Experts of a small language model: 64 experts in each of 5 layers, 553M tokens.
Below are experts of layer 2 (counted from 0) of a mixture-of-experts language model. Rows are named router (the router's row for the expert), down (a neuron's output weights, with its number) and show model dimensions 0-95. Each number is 500 + 25 x the weight over its row's rms, rounded and kept within 0 to 999. Numbers have three digits each.
Before each expert's rows: a language model's description of what the expert responds to; "raises" lists some tokens whose logits its average output raises strongly, later layers aside. This comes from a sample of Wikipedia text that the model never trained on.

# expert 5
What it handles: Prepositions and paragraph ends. Prepositions after a verb, noun or adjective, mostly to, from, through, toward, plus sentence-final periods before paragraph breaks or quotes.
raises: ")===\n", ")\n", "===\n", ")===\n\n", "====\n", ")\n\n"
router:452472510492541508516508518463532523508488471490503479501515483526538472495494489506504540476525511482465485515499561474548501505529490519474470490450455461503475503482482530502490496460509519493527508519517563513484487489511487495526510401528496494493448467523483515536493466523514483479
down0:494463472490467527482560477490493467515499492496498478525520508458539516472553495532477476481487495519470517432475494517482484478500499522489466471504483461491479484495524452478512533487499516470486520542529476507510475526495512497467519556484480509464514496483462485508518474473530507480
down1:489499519517527515478481495465525492505491487508443489470478523519416484470506511512534532502522494506481465418503473531477465493470533509512496488522481540531537505497474546485458438522522516457480481478463494460491510483463470486489457485520492474505528522503484540494497466509495553499
down2:491500505478485508542516475446459496484493492469465474495486489472482481523480520527531541479475503464529511466504552510475491552480509528498501480491520485505498513532543482463490475538462471485493491528538488517480504480469463507517483522470535511503481492520529489504541476471468487517
down3:514491496500507536501511461565500508508491504473515538553459528488565509524522460495510477479506502456504515465493491476528517527508503493515546526486465530470470477537511511483484466511486512474479498464504516509506499536541484536519501526509475491503533508484494458521485483491515555509
down4:512547527485472463507486516494491526415523476449509505462459481452543485479530497522471457494492455499486521489490520537472508539513482511489510555512501455505540506525509472520523497540518520468483460515523534484506536518477488472517489524528489530505493506501477483448494543552491491477
down5:522485457521485506467503475477490492523502496479514485513515454503514491495461496484463507485508471490512493464499477486526513515497536474466492461466495532545512484499461491429463490486541526498478512527502476496516469526470536477436522488503489506513511487524516479476538527518507534484
down6:515506512524519531509471505468500525470505505488512469528538514492473474487479485493502527490484517477483495498458511509494530474461522483500527565497533521488500481414546467488522467524531433492518513516542489471498479511477502473467465449499544485540510515537484506526500483518498479540
down7:489471498516492510503500511475495466495500499551485488503538501487512475528506458505512510515513487492499515490469469478510523547508487494526515453521487485462494518478481486501464473528533507532494493505466451492499456502516467462505486496496489455538489512575513521461474474515515522514
down8:493563538505496511531495475523473513531516484467442538537470482489510521478488478478527516472492488482508523498492486507509515529479542486545529481495518497492456507473454502478496490468482466464497489527524520510524515553516462492468510527488547518521488538491476481467485501515540506507
down9:488444495510522497510496516495520476468551441499509549459484535495494500472497533455453536422499498496526502468479478471516513497510493474495554502533534483516515511512524524486455475500528500499496488481517462477505472518502511473462529504513486506564529520521494495489499496449490498492
down10:485517496520491524479511537533519512506485465504514462524516528477495463540485467472533506464483473497489475448467500480500494492529517523501493495498490507510456519496484500485487528481474475497473555504490451495501516524460448474486505480496492485485535499519524522494537518520512502568
down11:494510527520536540480540506549532534484487474468482457463485444520495537473495522514492489469474515518451496499468479511501502487496473522463506487533526489519487510508435490504510506509488501520520486521510481465515457454542469500457476473508527502487488462512483494512505501504488443521
down12:519518572492514488501504473498532565504479550489493533521513461491476479451488521513495475504432529530472481525545495530491495531446509509458502556507501496440528469488532499513485515503489516447500492487499496534493539505489510496490521507480485536493483496507523499497513477484474513450
down13:515498454494504449524506486474545509499501472513469521521515512488475538501481510525538514468477482518463557481493511466557519537494494458485480503484520521506501521482533462486494454472495449449473502518487471496490454494539473460496533517505514485485521546505464480448443526483498476494
down14:493471465465482524569472510505499509521504532546496524469549485516513475521519494496525453533513487504496485475537536544577460517496431485494450462501510525486492515507496515441554492511481509487481484467501458478517509493516474504521490487513539483513489502496528501467521483523487482514
down15:483528430472503438519489505461461486525501480516457499539474509545471506482531529520509507474498498483489480499526480475475512478484486540497550520492561490481485486483503494528506488456501502521505491454454540497494481464492527481502494511514487456493482493495465549497507509494490500526
down16:511529548551529511505483524525545528496489534533491536481514508513549510533510503472486503492520484488484485507505525477503518499479472505490510490501475496506496517501464519488492480568500508476498506487489490470510528545511483499481508480499497483534449509465504538517470514443516494526
down17:501504570473494500474550514500497490506509508446558504519503482570518504474444532528495499539518494497511482496490522503468489444488515494491490479492506478475523502581530471506507496463467508484478471507485488507482514517503504499507471497526466487498514449495506469490510481522513503506
down18:503525509446460490508494500500532483463500519510502500554518522488529540540466502482510486503516511500516485503524487446492522531513481505443506494495515540448505501509504519517461522547461498509556494496490476512506523499523513519448515472553516550514533495491498482520494469501493512463
down19:493499471524484496446521499509495513519456508499563448515491489496483460561468513494509455488511469501498524530483506488498458533458476502547519468483461462543492480452477489487531532467503513462504486494506463488455509504513499475484507543479529539465524495487507493483504534493483504509
down20:507528506497478521466514461525491485503504483536503512513509511489495475483500480479512514523508511450558506450538532511505521500539503576528500507498471477487510477516489502505487521494491506521478553476505533484489498470493495496518519499509481517492537492525470483533487472524524514507
down21:500488464499448474503501474520443555491545531522506461480472512491451560489493508541504508521463541485505492478513527507489479511530450478531508498432509536516507499511477470520502514482476520549527513518526505506499498497523483524480481508535527466461487494516501493519495519516482538508
down22:514460516473532499525497493501529518508512518539489514471488487510545530469504503477486480475474525540457480472489473497489511466528502517481470506510539490519512518539506496497495460446481498489474549470518497481477481464532533505513512506492461444492471463466528530529471464519485549469
down23:491534489507530504512524494497512460478499548533472525510534519517455473515518532455546530485500518470517514513523493493451529545530490515495512502509481557505539505463500520461465462515565516469543516490506493503478521499518505547483475528487505480487522561474512488516519524517469471487
down24:512472501511503451541466499523460533482479490509488526508530482518508538479483521524463500490487534532523486567494474516549565489561485437494459492532500507495492513518514491543520484496520514488488465527507497447483511501484486499522480508512526483483518487508510505488523497540517506500
down25:504534508501497471517492492523453435509518561528491486490524519524451513489498520519500520502499543535509488506544510562494483505457538499499474483527520540489469510508471543473520526462483528504528560502495493505447486514545484484498521524518507471494494505471489509529497473480500472525
down26:445546536496465472485496533506452473472541496480532509504475480543509472479511468532516502503490453549498521497447536513497524512495514471462490487525518474494492507499489460519483487506505533469506534502498449501506499509526475473485526459512507511462460489480516479503457519466524476423
down27:526534471538565514535466520484487463500540540498507509503464514546476532519518514445522492501462521516512549505469522522497527521483485533519526463482486498523470513464481514506510454511493519483488503508504495487542486485507475515445507479478526497517553494522504503506504518504461536481
down28:528481519502498513458478501486498476561529511525520481498496485480447498499529512491545537480495508516497505542506518508461493474529456486502503513508433509516505492494505496476535491499544494541459498495488514465511447471448506515501465502527520484482449519506493525495511476458500482538
down29:450498491496542554517490521494535546481477480473516538498494534523509487509509473496501470496521493521475475529535486465523491518466499516497495510499499452482490545530522508517453515473465521501468522479483486531483514546491456483551518463495541513512535460464530512502508501549491532467
down30:527531462503517487541496527457531494505511492498533506513447497524535455547462423483513523524489470493511509480484522494487477502526509493505535508508519510497516539511516511481482513544501485475478515480563477519538504507500471494506493496498525490539530494489471496505474523514492452526
down31:500519531520524486504460460513514512549516507514540524498486563542484497505507494462497478497534486491486454521514507488506484474483491525525468559477514516462499439463492510501503494511501503515494483505480494508486529539479535500476516510546487481532456515501505489440520486507525513522
down32:516511505514495528489490492548505535473502473473450512521483501526518501469528493519496457476501478497485482497511526465507447511524474500526478477479479505459518490494487466512542496472531457453509521519531455503479532497546475476505561477475498487505438521472519455499511512494486491463
down33:475495528544493481542509508525505505511535526516486476466513512539521482532514509500476480540498495509476538529533539495522464506499471497519494516533516489471507510475506490523508509542516527489515486512489504496443455497502502511441491502499464526491522511493517519475520539485486499505
down34:471511515448451534506493538515528538469523496519514503498515521460490540564483514451523528490484541516506488532514503523498476598533524494513502492541488483489503481484485493503511503517523502552506480460528537511519505482512500471495537501509529529501513483511520538447480492505534467498
down35:491490497533508499459505499514495520496528508483502495452519490551490508466503486435507447498533494520489442461489519557489498515529510495463516494528533528497502448552482528534541468497543483486515519512474523495493510501511544528558503509471518517524522490472501511492469489482491523480
down36:498467501502503531530485520493491491526486514531479502531485508506493457531512488508519514481527505515462493522539461566460561542535459503516508527453480499516474497480508554484486506471517502513522449548540491501493508520492500499521451496539482539517526503510476469529502485523453501542
down37:509517549476522469495456518499489514481500527502520469493485485531536507458543472524521526496508529507504520461514517502498482500505529494521527475529493452475511466473480492489495522497511527505462517512481498480502516534542497488479490487516522486533498533488496496508455495518537525448
down38:475499507508539475506489508495505490499506464497533499482481492482479490509548530472516478500507521503517489528520505524493499476515466533537494504510489506479486475483482502526556542474531477520488444503508498516540546528480488488526527530501544490461502524441559523480481461514500524539
down39:472491532469503480505481485521502508481514540489537476484454513472497496468482519513529511481519471492471464490537518475493506467532447505462486497512471498467463529510518567498521452519465515482472546488467505492517508485473466483519470476481483485512494478504464505529512501551527525501
down40:513478518452488534501508515479515523484513516476528484513488531501501490506483479494497562549501526513532506501498509539497534524543491512536528525508486463541562465510500518510504465507514460441555521511522461477540505534469528537480522486504482512508525498516462535500463520542523500460
down41:515511485516492520497460507455515477488497491444524540494503537493518491534484481532496526462481479474494503420506507470498523473457465533463522488469483466498486547478491470525498502543514529481491481558531502507503483493507497498509515479489514490509488484497544493515509498493496459531
down42:527469522508511516514473535476485495526501515485512531484469525513497545495486522501497520496491521501519490472513537492498474506481443461536507474461494528535498522475527526475430502488500517509475495491474489495473517563504474540447528453499476501510513489508514493518474489458550524503
down43:528486537496512517465521506492484540496473534510478549470476476531525511496513474537483513495487527487461496519495484511485474455531506522513525515491483519506474483525495487540494509471549480517498548491499546440546503468450516481519495534494483514481525457478512486545511499481489504531
down44:460544508505518456520462477453463553484472518473501484483484526480482546504457504531502520522527492516516510521521489454500523531473485498520457500489492525512473448518533500508521519511524507468525496559512466499471470512499502521510477488531481489476512516513511488515500528515524480499

# expert 53
What it handles: Year digit pieces. Two-digit pieces of years, usually the century (19, 18) or final digits (97, 89), in birth dates and date ranges.
raises: " and", ",", "s", " as", ".\n\n", "."
router:519476529535519486511494478485516479495475471508495513486492526514465417486508490527519531480485495509457525534519484512499543509497469516498471485485494469469497518469457499453506522452488535538519512485499506505474504513497474474519513489492528486465426458508497480510457459485505481481
down1:496497515512498507464501492500512436531527536508531485487503489437517484516469490519482514472490513494492477496483507503563502517530537518505497503496512498529453517518534492538462524474484489480492515497492527433473469507520527470545502512513515480524524486480500447512484538473484505459
down2:491475481477487480510497449478526508531500500474494543515502474476464494502501494498492487518494521506495519491503488476489491498511495486465504478494494439536482530482473500513483431517526546531490538537547512466537493499477440492523512528464491504507493505484459468483539549544517478468
down3:531522513496510454514533492460517502518493481498474499497474520485512497494489525479431504476451509471516531518514469492518476510478519490530534506493459506466530482499491490511532475502505488504483521508510486541495523479473479490438508511524538480540515509472484512433507538502507526501
down4:541437513527518449476522532523456471517479494506506509511538552446496476502465473532506498446508465527490531520469505486522496497515493497540486523526506518484485516512484518544474488481493525525530485475472495499486490511520458456474479479513537518522510477496502476475501457484510518461
down5:532463502529477507531519514503517456532490518537528510451528493527511510532519483497539464491559491462509498555473486481513519501489489496483490512516499523491510528472498515494506481515530506476493489524499489519490527471471502535454508460469510533485556520500537500503520536502481537451
down6:492485501510462551464494531523487486480481498504465500460488510486485489506514546501556496492487469482487546454533487526528530479519520531543519502532511484506500476530497468530517493502512464487515483479516478510473501470490474527499491506489544508478460481523505437526508511533504479544
down7:529541497504488476498479518505506500521513522544507503456492532524504505522505493513536478539495466538497472514485441481514507502492490509531457531486531516542462508507525514511497543497497486461506519527508558546488531491490546526481475501515460528491470490495487482539459518487477524505
down8:497498488504501488496459508512484491544465489546486528539467433469451492526517484520486484544521477526500500490494509509539498524524470481502490519508498492450457538543486469514534504528479501473445500498553476465473533470492519514532543544558500517476508475529522489472528491552470520476
down9:521519499479539522475493524516511500496494501461492467455478526466541539468459525508523522453481509480494486504478496555486492513494535501506467479553539569487526518466476540480481503533490495504496488514518527485518512511467477453486472483475490536499500513497517465510512479524463489506
down10:496510456496500494491462447455459473492512532490541527471519538473487471544480540516549507506508533516520469517500483495487493479454499468479473539521490528478520538491508486484498521478515521471530505474482494486509501475520460490511432507455481510477498543493502477516479467528452479492
down11:548539489471534463467481470510494503516485491480560485574505507505520520517517482526508528490507497466524500509451496473533548506491522509509526467514503468506538458532442479489506485527486493486571520550470486500536478547492507493541510554504513505460488501518539505467487507491489520505
down12:524495495498515485528486512517448503529545489562526543469492472477482461483519504502496543516500496509526532482499506501515489521475500485527542487521491447484579518479519495505470529456505519522511486496502488471494503459533509491534488500526570497525518497511492509530502536531529541471
down13:503496492500460521472544505499530549488544522484462546487483496515490523486494506529526507538514526500548523499487521516481492473549499524521471496546503484477554528506493501518511519522531566498524512515494499462505507506527484525479497518479498451497493504495453517463508501505513492493
down14:503510535583483537526514538463503494457486505458502472511492515473528499501504547481512526469477485514487490504521535508438516484511480515505532535486527516452541479476487458471514487501473482495509538475479512482499497509512535511492482495491547530492483506468499496489521450562516516465
down15:495499495519548452531448478510502472527464472480511449503557488470497516513536524506518467506501524524502508517464521491496478506520487511470473509467519506527457484528473501486518496458454523517509504517489500522495435525528488481529519485529526522531525486476512480470489495545485475482
down16:500484472511445501474510504492497501525482509513465488519535482511541489503528463528543503450525494535514483511502489527491532512473526487489488500499489540510496488519476488465533491484508514498489485491515500480508518509460470517517496488537539458515479492484548510463501501486506488511
down17:491503480517541515526479499499500477517529520507507478496471465483511523490510535481492485521528480513490503497515494462504508468519507514544489531484506492491530488491517527487531550537502508478472494516496475563433482526492483531511504525519476498541514467517505505491472526526522511477
down18:503546527480507503497537562481522510475457509473456558465528509470497548466401526521486489536511533515534483510476485457520475551502491454537507500515512531502513506477475505491483484515488507495494464476464499504480505455503556487521492480526510525479495537447497517524525526529510534506
down19:480463503520545518469487473500481527478483545495480469487506510464493495460472476569496515474492478506451507533530518519495518457487493490435462508457482476511472486501483508506499492472518483525488520510487488464520473508528480457552512487513533533530495500464507464520493496476522513497
down20:483565498470483506488452534497489480534478486454490505520525527506513537447504459533519462481517501483505491494487503525478517521495487469521492503540496500481500489509511535476490485486492499503546509485481518494508508487500548481451527466499456525509466496501524458507493519512476491523
down21:543473526482461495512485500519537512501494500483505526532429481452472454486513477544484484518460515528461483515489531508489493500481501516519461504457477519472489506497469482517471488479507514506481493489562458466506503489481507505452492511488512483494500513538514498470526476506514484474
down22:498481505575497471508499521532533515530489508506494525484503475506488495525483500505514512486467522504467531493525489487543514533499513481512519520474462460551552517506524516493520504508509521471520481475513475512483518498550482532509528510498484506523522510497490516458475445528488485506
down23:548479457484518479494486489461459517483532509488520515495534513524482493440505497533498545511469519510497488552549520494468498460499535513479461467521501542481511562505504525511487454516503510473544535535497544491505487491460490528464545502529496522503443484511521518480504521502460492492
down24:511456506508465502492449509514468526548487506543540502505482484467522507492555518535507480488489519524495527479492526485531510519508493524472501486487494526516501494500481517503567480466508509488447492528462500451483483482516506510546465545474506499507526529487448528496474506445494487527
down25:541500539495483523485497514522530488535508516560463482485508524489565501541494483528504537506523514483510509531514489460516536536466535507482509488507521509494539488468511504494469506523491543460492509455526537475469486488475514512551526522475486528511492526553496506517502467493546513494
down26:546484548512491445466546498502530506477496503517496517478492481511509504472508504489476496511504489488566474485490506501536545514476494512480499496455445509473495485584484516464487543503501520455507496498557518491488467517526535500466468504499532509538526499529473516484529482553518489453
down27:540511479489487511524441472513489471472485462480497548523460494532506516530514494497510460509521453535509482466485484534505457518431465448487507505516482505492561484516465524492517486454510513518495522497526546475506480536487508539533497501541489507505485467525518516512515478522480505490
down28:486499505479538489526517525509489488464480501485485495478479524516484491566470511518492490509492450520505482494507492439504493511491514504498497525489512475514464468530517536529495498561495483491542496487534489467493531506511493527481491527540475535537449457522506476486480479495493522502
down29:472524526516451521495513492499500443488495515518521495505492492506494548545451494540492522576501500475500485454490521512510462508530488509479469465474534480511503503512502475484493471478518506482491483515518454521493461522461464496492475537494560516479466499523508482508440515485508497511
down30:502480527514511538500492515505490468488555477473512476540453451489494550507475515530494495478540503477517541496498487510492514498503496528490547477498457502516471502481496477476504510505517489465503480508501507542529483499503533527546508531500445492469451504471521483455513510493493495460
down31:511492488538497480498520537478511565521498456434540477459450545505485487476495508495498534498503547528483524484543495490515521501511496479499492478479488501499525492455536486486564505552482495506484490499474482512501529453504527475524522543514507497497494461497513515514501519523494542513
down32:499480533522470501502484479483540486521475472546492562468501450504522534472546512499466503484489518517490485486520490480524495490491516484491494479470482488472481509512511437463525485497500513471532453499472521489481437492486511499537487519531521485519484520527494513516529499489484480538
down33:551502471490506500478503492553466489477519459512468494498518469499491470497498517507501540498491520478470521553547485503512498504525522554495494521530465533496555479503504502473506542456503499574516456508499526502485480481503504499538460518528508437477489486490505509511456523533521544470
down34:516487467452532502487497536513523480537440551507469509477494529481412496513524530496487518542514489525497537463465480468511460453511535475462496489512526518493471491514503485486544490480466479553478514533509494502473535508501547518471526501501463515499467515484532512493492512508496486515
down35:515477496530489518490507509467531497475512476494514486524472500471484468470467505501499507445527484496513490532491476550497536496536472536464474506498465545436476562500491485480537524509460476497493488514492499500468468493491528538535494542506516479534443485509512517528480529537506506501
down36:527487507477501537513488522499560494475502447480467547497537506510526502527530530494485467499470477495508478495522531527527519475517511504494534514472472511528493567478498512490489476494529512493430517487459482497456486527496526553519525461533499484467542512524509493491493518449504480486
down37:507460500503533513474486516528483444474512471517437511460522534513525463504496501478503555529508492514475486497484482513479453491521494494489483494558519490493506515506522547536498521483485490486517506506486492504512490473487487483506504512519499517438515500446457515488511495473462533531
down38:538484499476489504500501486562487486468474500487527532429509532531499498473497503495499493487479474499516500539516480521481501477518483511475452544505491510476436490443529515480475470496481513542475502494502543504494502551473515553485501483475520489478517538501475471517525510530495480515
down39:496500532490533475487460485501505519519462507543510492492493520531491465522559486514535497510523476474512481490465491507480458512517567486510533447473524504474526538523489515487472530518525490488495538501503536482513487504512534468516525509484534485472527511478477499501499496480483483492
down40:505479470466556462464503496496469481515482505483520511493501470484501516484483477523519505484483522510468531539522547476489455457454481512515435515491472469542507488505474504515516521520481492515458504492505500449513538477535524472515532472487450500460492501497517520449484483486499463532
down41:523505488539517507517524469501497522505513524534476504521481544450477437504538467546508486448517480460487488508531484470536496486494512504508499462471488504500522489500536534462461444489507537474525500522521485519502510502476491480431497520457486501501477516486505555478488468494504506496
down42:489540480514498515530489486470501490476484507505516440465506507543531519550537497524490458549512501530525526504485517483492535481509470490466515501514523471538443512505451515509494496516504515469516512471515496498501521520496489479483528524524520477477482542500531457493510505507465474493
down43:506503470513552516483477492507440472437535512516515489497464548503503534520491511515487515475528507507503522457509482496494492475464500474500455478490521493548494476471494496460464490509515520489502541503513529520552531486502485469463505508498497440474466522492477511528508529509478526478
down44:501494440464497522497510514464477528468478504472466484431493499525525530468483484503505513505490487526508514472508498538506498508464553452521535486502541498508500534477487501502516445485513503489516526497523501496535509535499458550428461501515492539528519534476517506540486511489475493551
down45:535511466476558517509509513508458490504501521460516531474511492480502524570495500481547526485509493521487553525494470478469496527535481476471488546548509549473456499503526510505508443517529536527553532526485511477517509462517505489502466513532504489506516487521505485482549465525495509500

# expert 41
What it handles: Two-digit number pieces. Two-digit numbers in tables and statistics, often the first part of a longer figure, such as 12.23, 29 in 295, and 13.
raises: "5", "1", "2", "4", "3", "0"
router:458492526487540546516478560474512497509512519480560493505491490496507464530517459515501496499518490499463496554502524506482527492479478467518500486440459459519457476505460498524434557477530502507482520535505508503475476448520503521511525458487529534479471468492499459558527472477507481479
down1:537496486527484530452474488485512505525515509525491522513538479495516499519504508505486472456500524465480517511520496490485503503516504481538476509495497531463517533471483474487478514515507500473500450518503463494463458534475497535453533437498497512510472537463500501481522505544485496512
down2:504516486486504490553492540521522472529487516543479501525498470508482473481441497559517492526503490455486520520509484504456526480480513471525477505485525461505485503522502513526477494491487530482522508503489487520485499502514490499491533558495470473503520532488501552514518499506531477537
down3:515479507517430494524466477521539523482485461483467499496462491487492549494522495488498515538530470491528482494528543499477473480499506501504448493482500502485513490485511489491495503484447522493527462498515485510476518517517494478546493560513538484523525494538499479518528453489541509482
down4:496448459534510512498499536535493510473499503532518519452497536513518495467475476520520515463517494492480480543513509532515502499510532501493503485493509562447509507513523518510553550471488465513481468502482517488481454532506497496497482492527495535501530494531501513507497458471500502526
down5:511503487491487451505509556506486538471453510438523496487489520488530562548503478517469490497553499495513518530468468509484509561484532479524510507485482473519520522502517510531492467517500490545519512496475488473524485504492535492484503473511522556508513502469522518498512529530477513499
down6:477494484529499476513502480460455477486471529538499490486482471469532509543499529512507521495512488500483525535479488476477470501474483506505491488530469500497496500520449487469479452502471509514530493478511468504432427478442500455453487505484528509461543498499492485554541504502467515515
down7:514494525508543519529504523515480506488469502485473508491506552520523534535507494527505514461494530453475499481516523490482505513515484500490501501454542456550491476485451511497463515472515524464489495489478531506547509452485475507500494445544502498541466472494512515538479484501520487498
down8:480500474511508502542506534539496491498525488491532490492472516511545522511478498536502492527503481494564474503501502530520530502492492499490536467502476502498533537512458496498449522524556548525506503505474484483486469492517521514464512515505515561498422524486494537510504473543570455494
down9:525507528483486456510493493493520525523523517516525437488518462506489497498521497547539509520441493536510494523501556526554510524464482517528508508506471501545492492513479483514520439498452510486521481520501517482466511560486478511519503455541490472463470489479488518447476533563491460489
down10:459505492512485472525498536484471504506506458516505547473499507459476540559503501486518486528534487517518486487455511499528512516521503457549465480472480515438505536510528479522533494540437489487515445511527515538491482509495453509520482501477507474502506489533561514518539488489512482544
down11:491488492516514522507494512468500524496531468472497506491427479522497495500507498506515515506510497499519504548509478522492489517485541499502476524491520485489481523482484477472523498503482570466533456449510489458511480472500461478474512520568442477507490515524498520527484505487527505526
down12:516514481487516477469534473484473455542468476501525486479510497518504508525499525475486494491466494462508483539550494529526512514514494522508474504496470504510522498478460521524505456467502515473489483476495490509458515508438495480520505475487485460474513457478469511499540497505526487477
down13:486503487523479500499501525468520469534509530509465467516518497466502458484498474503501471477494474514488486496508531485503469502489514561474496487482490482522501502467541473496488525481464506526494484499503470498496490519509504480533456489536470496504516452507540488459510537486514530490
down14:518516514477464531546503516536510533553521498488486458523499509513494522480513514515473493480477473483496519481528515473487518417483486470555486480488480500488511486520512492510547470485493473508455514489475519481502538502520514521508477497493466515491521496497451518487486471516500500505
down15:491477486479494514492467444481505468495474481537459505448529471513501494538509497450508508472467512512525503483496501478517486466519471508490525511500474494483498518535516522524491466481514515513458460494500503516509516510467498463489510453487502515505509523444517536490516562489516479469
down16:488522465479484514538508522530472494503543529508486501511457499518487527519504477541498502483528508485496533487475505508516481474520526530517510502507525500467480499565545481506481520471515527534510524488519513511511542499530490508501519480515530449467563479462477559507480484566501504506
down17:515514541472491480515495492511477528510491505497478422495522532498548506455517563485553512550482488505507451505533504510511519499518508483481486514508498486512537489501537486504486493521524492508515508533532539506519510513514505452494511470493520537500505483490540479491484506531471449488
down18:550476495507514506497506507527547508469486507476527508500503505498519473492470547465482485517479536497526511498473481497540498501519516492479545496542523499517501510479488459448547563508483515490500489536498503520466507480541504510514496483527422473495484537504470500460500511513508484465
down19:522479493458453531512503460482492511498471508478467509494518514506543492501490499520498516469492488457527488525470497487503511464535500503492512496528490517498548541484474512453529513509486497490513482501534460458498512480468503521498470496505539469534461522534474485491452514524516491504
down20:462463535546507459475508489520505487492532494489524530466482487531500501460519484487557483522534528439488511481522524528489515473472518504480524479494460481480511509466478479482501458472523538498491496452521501511505480501501493488472481477509518494511504503488537506493533440500510536520
down21:452486496472486529540527447533556454538508492465483488524504461475518475512481494497505479535479515556527490530555529521543468523480518502531471528469538503478516493513522478504456518507494496544435497472509486483522544501529495518455530519492526501513487486491515511491530497517504466487
down22:467522523528536521455477482466485510482497489494509460529495475483506482519470506534492441491492505517515495494521526519475513535524485513493487461519484521505505504497490447504457500525531483441491500541489434496495470459530483483512516484483521534494493531562527494513531473469494550480
down23:500511483520506503522508515499533512493467470458505530520522467510518456485535506497491491473453488511529463494505504549507503469492522460529525538487495462456508471528541468523516538523461501512496519532483486467492457477462471463485489524529529518510514493521512503468502500512485469532
down24:513484491526486468508514549501507458456534518502522512492533448464520457496506508484494479452503498522536484495514522519457494486528467558496504476472471488489518513429462504471545559514476485499525483516515524517521519501543465496509483535504501504538506502484486502506545486522472521537
down25:510513455471548449515490485525460466541513531465526449541548483539478506504501484510512500453479478472483569479475496522516525492470445506507499531516507498498504519563490461503517528441510472537482490505533467503488485524512520479486485484524524484487488481496505461474542509520504482515
down26:465508500469469522518478498469494548462504523511536527475488507520519520516479482507488491490519490517486513519512481474536504524490525509455501499544532512514487498521507495533529478491511459511503487526509478504553483504498504549473481483508473517466484489521503499438509529477485503493
down27:496503492531524505449496481500482441471491474514502472494519502477474494509528483506497482529553486497484489447466496486482493424510503496552556494524517521515519500515514538530475509521461497484471507483467478505465516488505490486502468468490483503546524523439467506467498476525507520478
down28:533495477486514496485530484499531486517490475466477515482483494506484538494462499498454475493470523518521464474446487510520479516498529492512538518455553438466467550549527475481472503515476465456513465499489539497498524498515505471498502514466521500529496520501536565542546494475504496452
down29:501487477510490450481527451503457485480498482543455502497524547476469543509474503484466513490543529476494494517520519486472495516469441482525516532526499484502487534514515474461483504488501457502518468507480518478498477494495471519488491528461552481487520506529496502549451535493532512522
down30:486539500480468487469504488469502465520515532513464478528505498510510467528487525538541483513498520504467488494506494543517475546530468491508499504510454473500516452525516493523509482496492519463490499513509529506517495513515467474529500486500494499488513482503525476531498500541497497509
down31:465525513502495488518466467482523530495482472482488482500523515522481500482507512503479451528493493468470477506512502535442485517499475466539512505491474510508523484458473539495462446490483499503501515454509497512493503478469552509554525503537480502499487472535454502513492482485512479465
down32:533494500471512506488507511481505469522500480491529510526480487511521486506478484538442464473518504475504525521491522475529495492522535476502493491525444488498496564536478479475496570477482502499479466531511479474559465527494451490476495502491515467491504523493485509482481488497483489505
down33:519492513528470569498510508470485459438494495502482500508487488506529508510492494535475490501489468500480511498520475544508516509492489498494520483460486514507559493483536505492486538515529500496493509466517487509472529478485499530506462486482472490520477506498469470507482551508538480516
down34:455498528518497536512504501487486475512475452525468489499468470483531485500517522516508476466502521480482497448502478449528493547525485500478486511471484499453456486485481478534504469503513512511495491478523464494510500518500508553482514533471506452555482504518475504500528511494500500495
down35:510461488524479508472519473501529438498534497567503523475535517551497483489465524510472483466514500507487486491496523497497499529514507500479507537506483512449463507488510528502549523481451520487522478457448472519525463471503448535486474554480498484535482516501507484474476525522538521449
down36:511482521497528463451493471466502482524514476465514511521503482483523517503530504498475481520503487499512504452505497546513517542485494482518430545513495495487507472485494465494523524512493526530520499452469522532522470488470505516528523471491507473487505494521488508488478490518453459548
down37:523506540515503539479489415545527508502507502481502480535488483502497508541445489496500472538518526521526509458540509500512487491518495477520486491513500493488459533503507502469501538509499567493490479522477488475496509467463443522504504500519517479483517529511509503486483530497533501485
down38:512459471513476518487529523485495471441531476492481507512517465548464521496521488538474483494532494510462508485477499521534490511533491495500485537520520486512484485450501472507459518503513489472503498548494511502540522506543513517510461507491502469521553506488528484539516530508494446483
down39:516519490525489477531466492460484507475517486474476546447483548514430543486512473470516443519536497531510505545549471489483472483470464480489515512513484483515531529456482505494503522558536438481483494527480535495492497499488532486520512509495482497458506465501523572479516511459561515496
down40:512468500495526514523478502508554561534510507509469523520515476500513499485506479485516531475483498543504477529496488478499515510457469513477476490495538466490540465510489517507530506491482534486469518448520466482517504455553503481491530481475513528478495469469546570474532452511508513490
down41:500505502505515565488503516509499523484510508504444483515470495480455499481521475454515428528500516501500497486493493523479476476507547472527496500537511487485493510515505496545481560489460480469520546506446498516465453561478517489502477508443534449504494519486519493482516493494520527501
down42:509494479509499508495484493495451524503500488471533504487484506498485515494519555567550511457520472481535503513504518488518475510501500482496471521498492465529525524474524530513539530541466471503505516554484528465532500473520469464528508491496532492526497519529533528446446465506502534469
down43:459504498516510466501502504502481500535472520500535482526498447522512492458478525510492492493478540480497511494508468479521495493499489539495439461497542501465495518503517496467505485449469504442540480469495503523484456484525552515512459484479493488479532514516474497504489484455509466513
down44:478507535452565463504505485528496466509480505509513459556467457507505561498522494526492506484510508526492493488502498460486542446484514489519500504480516538477517488492510464497539527510535465485482494518490499516509467497491539483493524521532536512526509452481501492513496508517501497520
down45:474516508520525519500496475556501493500500471531489492521480479480517512530519493521514477531485499491428527456537494526503469550496507499476537486502488483522499516485494486481562504492522475490479516488515525476536491506537513501503482507508514578483476526502532511535506546469520522509